Below are experts of layer 4 (counted from 0) of a mixture-of-experts language model. Rows are named router (the router's row for the expert) and show model dimensions 0-63. Each number is 200 + 20 x the weight over its row's rms, rounded and kept within 0 to 999.
After each expert's rows: a language model's description of what the expert responds to. This comes from a sample of Wikipedia text that the model never trained on.

# expert 1
router,230,182,219,196,227,217,200,185,198,238,202,238,164,189,240,198,175,211,194,218,175,195,224,193,184,214,230,175,173,190,185,193,172,197,179,160,186,184,211,202,198,180,179,221,181,205,214,214,221,223,235,180,229,210,200,214,223,197,181,193,198,223,221,219
What it handles: Dashes, commas, parentheses and words like age, aged, born placed among numbers in dates, ranges and stats, e.g. 1997 – 2003, (age 22).

# expert 45
router,180,213,197,196,226,228,179,244,226,187,227,216,182,230,195,242,187,180,168,199,213,234,233,198,179,205,235,225,213,200,207,176,177,219,230,228,180,179,203,217,194,228,231,196,192,175,190,196,212,196,212,220,238,209,218,221,193,176,195,193,204,199,188,200
What it handles: Conjunctions joining clauses or list items, mostly and, also or, but, while, although, often right after a comma.

# expert 31
router,220,206,207,185,218,190,204,169,203,213,184,211,190,212,220,209,189,189,210,173,200,214,200,213,207,212,213,235,184,192,225,170,192,197,216,231,214,226,198,166,205,190,202,226,162,208,179,179,205,232,212,169,231,208,161,207,199,179,181,197,211,220,197,189
What it handles: Words after the that rank or single something out, mainly first, also last, same, main, largest, second, only.

# expert 59
router,215,220,222,187,202,164,214,217,230,184,232,192,190,240,202,208,188,213,196,177,215,198,232,210,237,205,215,215,174,228,181,202,230,203,191,209,197,214,194,188,236,223,192,167,223,206,215,211,190,167,170,207,194,176,216,221,181,183,185,191,194,236,165,244
What it handles: Past, present and -ing verb endings or whole verbs in narrative prose, such as crash-es, crush-ed, went, reached, won.

# expert 29
router,223,220,214,201,158,229,218,186,180,205,214,193,213,226,179,222,180,237,165,194,177,185,202,212,168,177,232,162,181,228,233,171,210,225,241,212,176,213,181,189,185,221,209,178,247,189,177,225,197,231,171,191,217,221,214,230,210,172,168,188,175,177,206,188
What it handles: Decimal points inside numbers in election and sports tables, and periods or colons ending sentences, such as 21.2, 70.11, 2024.

# expert 55
router,211,197,171,238,182,218,226,181,216,216,206,185,184,213,184,184,182,204,194,180,188,230,215,207,206,215,174,206,183,214,243,210,197,168,188,179,200,213,176,222,191,202,226,196,227,196,225,189,227,172,197,210,214,189,203,167,187,219,234,178,232,206,191,179
What it handles: Inner syllables of names after a capital initial, especially surnames, like D-aw-son, H-ys-lop, D-ym-oke, plus some ordinary words like k-itch-en.

# expert 35
router,210,156,179,219,219,225,233,206,225,216,227,199,229,147,219,228,230,207,180,203,195,203,189,195,203,188,213,208,196,202,194,202,215,202,227,173,231,208,190,203,188,189,233,183,209,204,233,189,198,213,205,213,166,189,158,231,198,214,206,173,234,204,207,243
What it handles: Middle and final pieces of foreign surnames, especially Polish and Slavic ones, such as ic-z, ski, sky, ć, berg.

# expert 49
router,217,195,172,215,193,190,176,234,211,262,192,200,177,221,189,196,191,228,177,202,170,206,183,220,207,225,197,220,172,185,194,204,165,212,204,205,216,246,194,221,187,228,217,215,212,204,188,199,209,198,207,216,156,190,213,206,209,177,199,161,228,227,184,178
What it handles: Short lowercase inner or final pieces of common words split by the tokenizer, like al-be-it, in-ev-itably, the-at-ers, cho-ice.

# expert 39
router,216,177,227,211,201,233,194,200,214,183,186,226,209,200,186,150,194,182,219,187,151,213,196,246,190,180,208,202,183,218,187,170,183,213,202,167,190,196,183,200,218,180,179,180,194,178,224,184,181,226,186,199,229,185,187,226,217,166,192,222,195,158,208,206
What it handles: Hyphens, slashes, commas and symbols between digits in ISBNs, dates, coordinates, chemical formulas and tables, such as 978-2-…-2, 1996-01.

# expert 17
router,202,222,177,226,168,204,231,205,163,168,170,187,185,219,209,226,212,206,227,231,200,207,196,196,210,205,222,191,180,207,210,227,208,176,199,198,198,161,214,191,205,159,173,231,190,218,215,239,173,213,216,165,235,229,230,185,176,231,176,261,180,190,219,178
What it handles: Words in titles of offices and organizations and the "of" that links them, such as Secretary of State, Minister, Council, University.

# expert 18
router,176,202,223,196,188,223,218,183,177,210,206,216,188,171,222,205,206,190,209,202,238,192,210,242,215,210,217,207,201,207,191,222,187,213,215,212,203,211,190,178,216,176,214,207,177,173,207,230,215,199,220,147,232,228,201,194,182,184,186,202,201,191,179,180
What it handles: Nationality, party and occupation words in biographical openings after "was a" or in birth/death lists, such as American, footballer, politician, three-term.

# expert 30
router,186,160,192,232,179,203,193,213,177,188,212,203,187,233,183,174,190,197,206,231,234,201,187,229,198,203,187,203,208,207,216,214,224,187,192,157,205,165,205,237,208,174,200,213,216,188,195,217,174,202,207,180,198,217,189,213,188,169,202,213,237,154,209,188
What it handles: Capitalized first pieces of organization, military, sports-team and event names after words like National or the, such as Navy, Festival, New York Jets.

# expert 53
router,186,206,211,207,223,187,162,183,234,202,209,168,180,213,172,176,233,214,199,221,224,216,194,203,172,229,213,200,213,215,197,204,186,243,223,214,234,214,190,186,200,185,185,173,247,196,213,225,213,205,219,168,191,210,217,203,220,207,204,179,178,256,194,167
What it handles: Opening pieces of common nouns and verbs after articles or "and", especially award and event words, such as aw-ards, ath-letes, cerem-ony.

# expert 12
router,229,194,205,209,194,208,201,230,178,209,218,186,201,195,186,218,183,207,199,198,149,201,221,171,221,203,189,207,184,191,200,163,192,222,215,232,176,200,214,173,169,214,217,155,181,179,230,184,204,229,215,177,222,170,230,226,221,183,206,170,218,199,168,186
What it handles: Word-final pieces ending in vowels or -s in Latin, Spanish and other non-English words, such as species binomials (-ensis, -ella), la, los, el.

# expert 51
router,178,232,174,190,187,159,189,223,187,186,197,181,209,189,191,209,231,162,239,233,190,191,216,223,227,200,161,233,167,197,227,227,219,204,217,212,181,233,207,204,185,195,177,165,230,198,165,223,176,211,172,204,219,218,196,187,186,182,207,207,182,204,186,216
What it handles: Nouns for creative works and their reviewers, and word-final pieces of plural nouns, such as film, album, song, critics, lyrics, documentaries.

# expert 43
router,211,223,209,211,196,235,240,201,179,204,206,158,199,227,187,196,174,215,198,217,196,185,212,188,178,203,225,206,163,188,193,216,204,238,215,155,161,201,209,182,173,204,186,183,209,174,230,196,214,228,213,191,207,220,227,220,164,180,217,208,230,198,217,219
What it handles: Short letter or digit pieces inside tables, lists and codes, such as name fragments, country codes like ENG, route numbers, and non-Latin byte pieces.

# expert 26
router,204,205,173,190,219,212,218,206,220,197,164,185,202,203,194,208,207,214,195,220,209,216,223,181,182,192,215,204,221,223,226,176,202,224,230,182,221,193,214,254,211,239,186,172,201,205,201,222,208,173,189,198,217,176,200,214,245,192,208,232,177,222,197,214
What it handles: Pipes, colons, semicolons, brackets and heading equals signs that separate fields in tables, legends, section headings and infobox lists.

# expert 10
router,200,216,170,236,224,178,211,184,160,166,199,174,174,184,211,205,153,184,202,229,218,167,239,211,218,216,173,245,161,218,218,213,193,183,197,212,210,208,185,189,213,193,177,195,199,192,213,231,195,230,191,173,230,212,221,193,189,169,192,199,170,196,188,196
What it handles: Nouns for a person's role, relation or a work, after the, his or her: writer, wife, company, album, song, club.

# expert 41
router,227,171,214,215,185,229,198,196,198,237,208,197,187,206,194,216,201,242,202,206,215,232,223,215,209,232,194,217,205,228,198,182,163,178,189,164,184,202,181,214,201,164,232,203,205,172,228,201,192,225,231,175,199,201,175,223,186,205,227,240,188,184,240,223
What it handles: Letter pair just after a word-opening capital in names and places, such as B-av-aria, B-aj-a, or letters in abbreviations.

# expert 24
router,180,207,227,208,188,199,226,216,224,186,227,199,185,202,187,205,186,174,201,223,235,205,205,177,168,229,191,222,191,221,204,213,175,173,195,229,181,186,195,183,166,195,153,182,169,198,219,186,233,208,228,175,222,196,221,201,222,178,225,172,173,192,164,194
What it handles: Prepositions, mainly by and of, after participles or nouns, introducing an agent or complement, as in created by, abuse of, from, alongside.

# expert 2
router,196,201,192,221,169,178,188,203,187,195,216,202,230,211,221,213,171,201,185,202,193,213,183,245,213,179,221,201,198,195,233,222,204,219,197,175,174,199,174,214,184,161,175,187,191,184,182,204,163,229,197,168,225,192,235,217,177,215,180,217,217,171,216,174
What it handles: Pieces of United States and U.S. after US place names in birth/death infobox lines, plus University of, e.g. Pennsylvania, U.S.

# expert 44
router,220,190,178,205,189,197,192,211,189,180,229,194,185,221,191,187,179,214,188,212,183,168,223,212,179,186,193,203,221,208,222,190,173,169,180,155,192,176,168,220,192,189,223,160,199,171,218,184,215,185,235,208,185,195,200,206,196,239,199,181,237,187,202,181
What it handles: Short mid-word pieces (ul, ur, ub, ö, ú) inside non-English names and words, often after a capital, e.g. Rurouni, Iurie, Dahulu.

# expert 36
router,177,186,186,207,232,206,212,207,175,219,180,189,191,216,194,182,190,193,171,182,220,186,192,193,184,187,183,174,176,215,226,196,225,203,202,180,189,190,185,207,227,219,201,187,216,181,203,206,233,201,207,194,172,201,234,202,187,229,201,205,227,175,225,198
What it handles: First pieces of surnames or given names, mostly South Asian, Arabic and East Asian, right after another name, such as Khan, Singh, Mu-jib, Zh-ou.

# expert 3
router,215,189,182,187,232,201,182,219,182,179,213,190,172,190,207,196,240,211,187,210,212,221,175,161,186,165,220,194,188,188,231,226,188,219,217,191,194,215,231,226,182,229,202,216,210,166,191,207,241,185,179,207,233,203,212,205,218,206,190,179,183,217,200,214
What it handles: Equals-sign markup closing or opening section headings, plus the heading words themselves, such as ==See also==, ===Television===, Career, List.

# expert 5
router,213,223,190,214,176,232,237,222,209,170,210,170,203,213,184,215,195,219,176,204,220,199,221,195,162,205,210,193,173,223,204,185,181,226,221,193,175,177,200,191,174,224,199,179,221,175,232,211,206,227,203,203,232,238,219,238,170,181,193,205,234,195,203,214
What it handles: First pieces of personal names and surnames in tables and lists, often after a pipe or semicolon, such as Kam, Sar, Sof.

# expert 61
router,214,174,203,160,197,208,234,193,202,195,202,166,194,181,172,180,225,184,227,198,216,205,173,179,176,185,203,204,203,166,223,226,200,213,166,205,185,232,214,200,189,195,184,181,199,208,211,154,213,225,231,244,196,213,208,220,179,206,200,216,187,209,200,224
What it handles: Field labels and their colons at the start of dashed infobox lines, such as Location, Genus, Species, Born, Website, Coordinates.

# expert 19
router,209,197,233,228,185,227,201,171,192,181,236,230,210,210,196,206,202,200,211,215,212,194,205,214,193,205,179,234,183,211,202,235,208,181,204,223,193,191,239,181,178,194,186,216,194,184,176,214,192,232,250,192,210,200,205,197,223,212,195,221,192,173,160,179
What it handles: The word the and adjectives like National, Royal, British or American that begin institution names, as in the National Register.

# expert 37
router,207,224,216,240,185,203,197,241,203,192,195,186,199,179,211,201,183,238,172,224,156,185,197,206,181,174,185,204,181,217,202,184,192,224,221,185,214,181,187,200,209,186,232,163,165,180,222,211,206,230,198,167,219,192,186,192,201,226,192,223,229,212,191,238
What it handles: Words and pieces of French, Spanish and other Romance text, such as de, la, Le, accented è or é, and names like France, Paris, Jean.

# expert 42
router,182,231,191,164,187,185,162,215,237,175,182,174,175,198,226,229,190,188,216,231,199,194,187,199,220,220,232,161,214,232,245,215,192,214,171,189,177,179,187,220,187,187,174,204,210,198,204,205,193,213,209,203,161,222,207,165,184,173,188,219,234,220,231,188
What it handles: Inner pieces of longer Latinate words, often legal or formal, such as Ar-tic-le, crimin-al, col-leg-es, Constitu-tion.

# expert 40
router,181,237,174,206,195,188,224,218,186,200,164,238,178,219,187,227,191,222,166,164,219,181,218,173,166,219,218,209,184,235,187,197,211,216,179,222,190,243,182,224,164,229,203,189,165,208,177,188,194,206,181,210,217,244,213,209,169,170,177,214,187,194,202,178
What it handles: Commas after introductory or parenthetical phrases, and contrast words like however, although, because, while, but.

# expert 34
router,184,205,185,209,201,204,219,226,232,184,185,197,181,170,192,187,186,187,251,214,214,224,187,196,156,215,185,233,191,220,213,235,212,182,217,201,167,196,204,206,225,203,188,169,155,187,225,165,216,211,189,216,220,198,235,190,230,196,217,195,162,199,168,210
What it handles: The colon or by after credit labels in film and episode infoboxes, such as Written by:, Directed by, featuring, ISBN.

# expert 11
router,175,201,190,192,197,211,242,186,192,249,207,198,208,150,213,212,196,227,198,188,199,160,206,218,201,230,211,204,175,213,185,189,207,166,209,223,179,206,209,199,218,197,209,208,193,190,232,181,183,188,215,210,238,222,209,194,194,190,203,230,207,198,213,215
What it handles: Whole first names or their final pieces just before a surname, especially in biography openings after born lines, such as Matt, Ros-a, Nikol-ai.

# expert 21
router,214,191,224,174,180,229,231,220,207,198,228,190,193,203,217,191,200,225,218,202,163,166,209,223,179,158,203,174,193,214,229,191,199,190,185,213,197,216,223,249,206,187,162,174,179,178,223,181,198,176,218,196,197,216,212,221,165,193,189,226,204,196,223,195
What it handles: Line breaks, digits and acronyms in infobox and taxobox lists, such as IUCN in conservation status, EST time zones, ISSN digits.

# expert 38
router,203,207,194,172,202,177,206,216,193,189,210,184,209,179,221,230,184,205,215,215,155,222,186,197,214,207,228,214,177,189,201,193,194,195,226,207,215,180,176,190,207,179,225,197,166,182,173,219,182,191,185,165,208,209,226,183,215,184,193,197,170,194,188,203
What it handles: Final noun suffixes such as -tion, -sion, -ment, -ter completing abstract nouns, especially matter in no matter, plus versus.

# expert 47
router,225,225,156,189,191,229,207,228,171,174,228,210,188,226,194,203,184,215,174,184,222,237,194,197,184,188,187,214,201,189,216,170,197,186,212,180,166,192,213,175,229,209,200,167,193,215,189,233,210,217,216,221,217,211,223,213,198,205,179,183,207,186,238,238
What it handles: Pipe characters dividing table cells, mostly right after a name, title or coordinates, and occasional dashes or slashes.

# expert 32
router,223,223,180,208,207,180,201,223,232,186,236,185,194,189,186,205,203,187,204,168,193,211,192,172,195,178,222,218,189,203,167,217,219,192,211,206,212,197,170,175,221,221,241,178,166,219,213,179,181,159,174,217,184,224,222,209,202,191,204,180,170,232,168,219
What it handles: Verb-ending pieces like -ing, -ed, -es that complete verbs in running prose, e.g. resembles, depriving, flourished, evolved.

# expert 63
router,147,210,191,225,161,189,204,211,189,202,174,194,223,224,207,225,183,203,160,184,231,165,206,200,187,232,202,230,177,204,181,198,190,216,185,214,184,186,212,198,218,196,203,186,197,179,179,204,201,178,217,209,234,214,204,212,191,173,249,212,181,180,219,189
What it handles: Opening capital letter or piece of a person's name starting a clause in running prose, such as J-offrey, Car-ly, M-sika, Mar-ian.

# expert 25
router,199,220,184,216,198,204,209,191,170,210,208,191,219,232,206,218,194,220,198,195,204,192,223,194,205,212,202,207,181,223,189,187,185,218,203,236,194,203,222,200,180,206,196,182,228,193,173,207,235,152,219,208,223,201,182,228,196,224,202,191,184,248,191,185
What it handles: Subject and object pronouns in running prose and quoted speech, e.g. he, she, it, him, them, you, there.

# expert 7
router,193,215,204,207,191,195,178,190,209,196,193,180,192,214,207,213,232,174,221,184,165,176,182,184,228,170,214,211,214,206,196,230,198,191,235,177,229,220,204,216,220,199,206,194,174,248,224,165,180,175,178,207,200,225,220,189,223,174,184,181,211,200,165,179
What it handles: Final suffix pieces of derived words after prefixes like re-, ex-, pre-, such as -ation, -ated, -tive, -ous.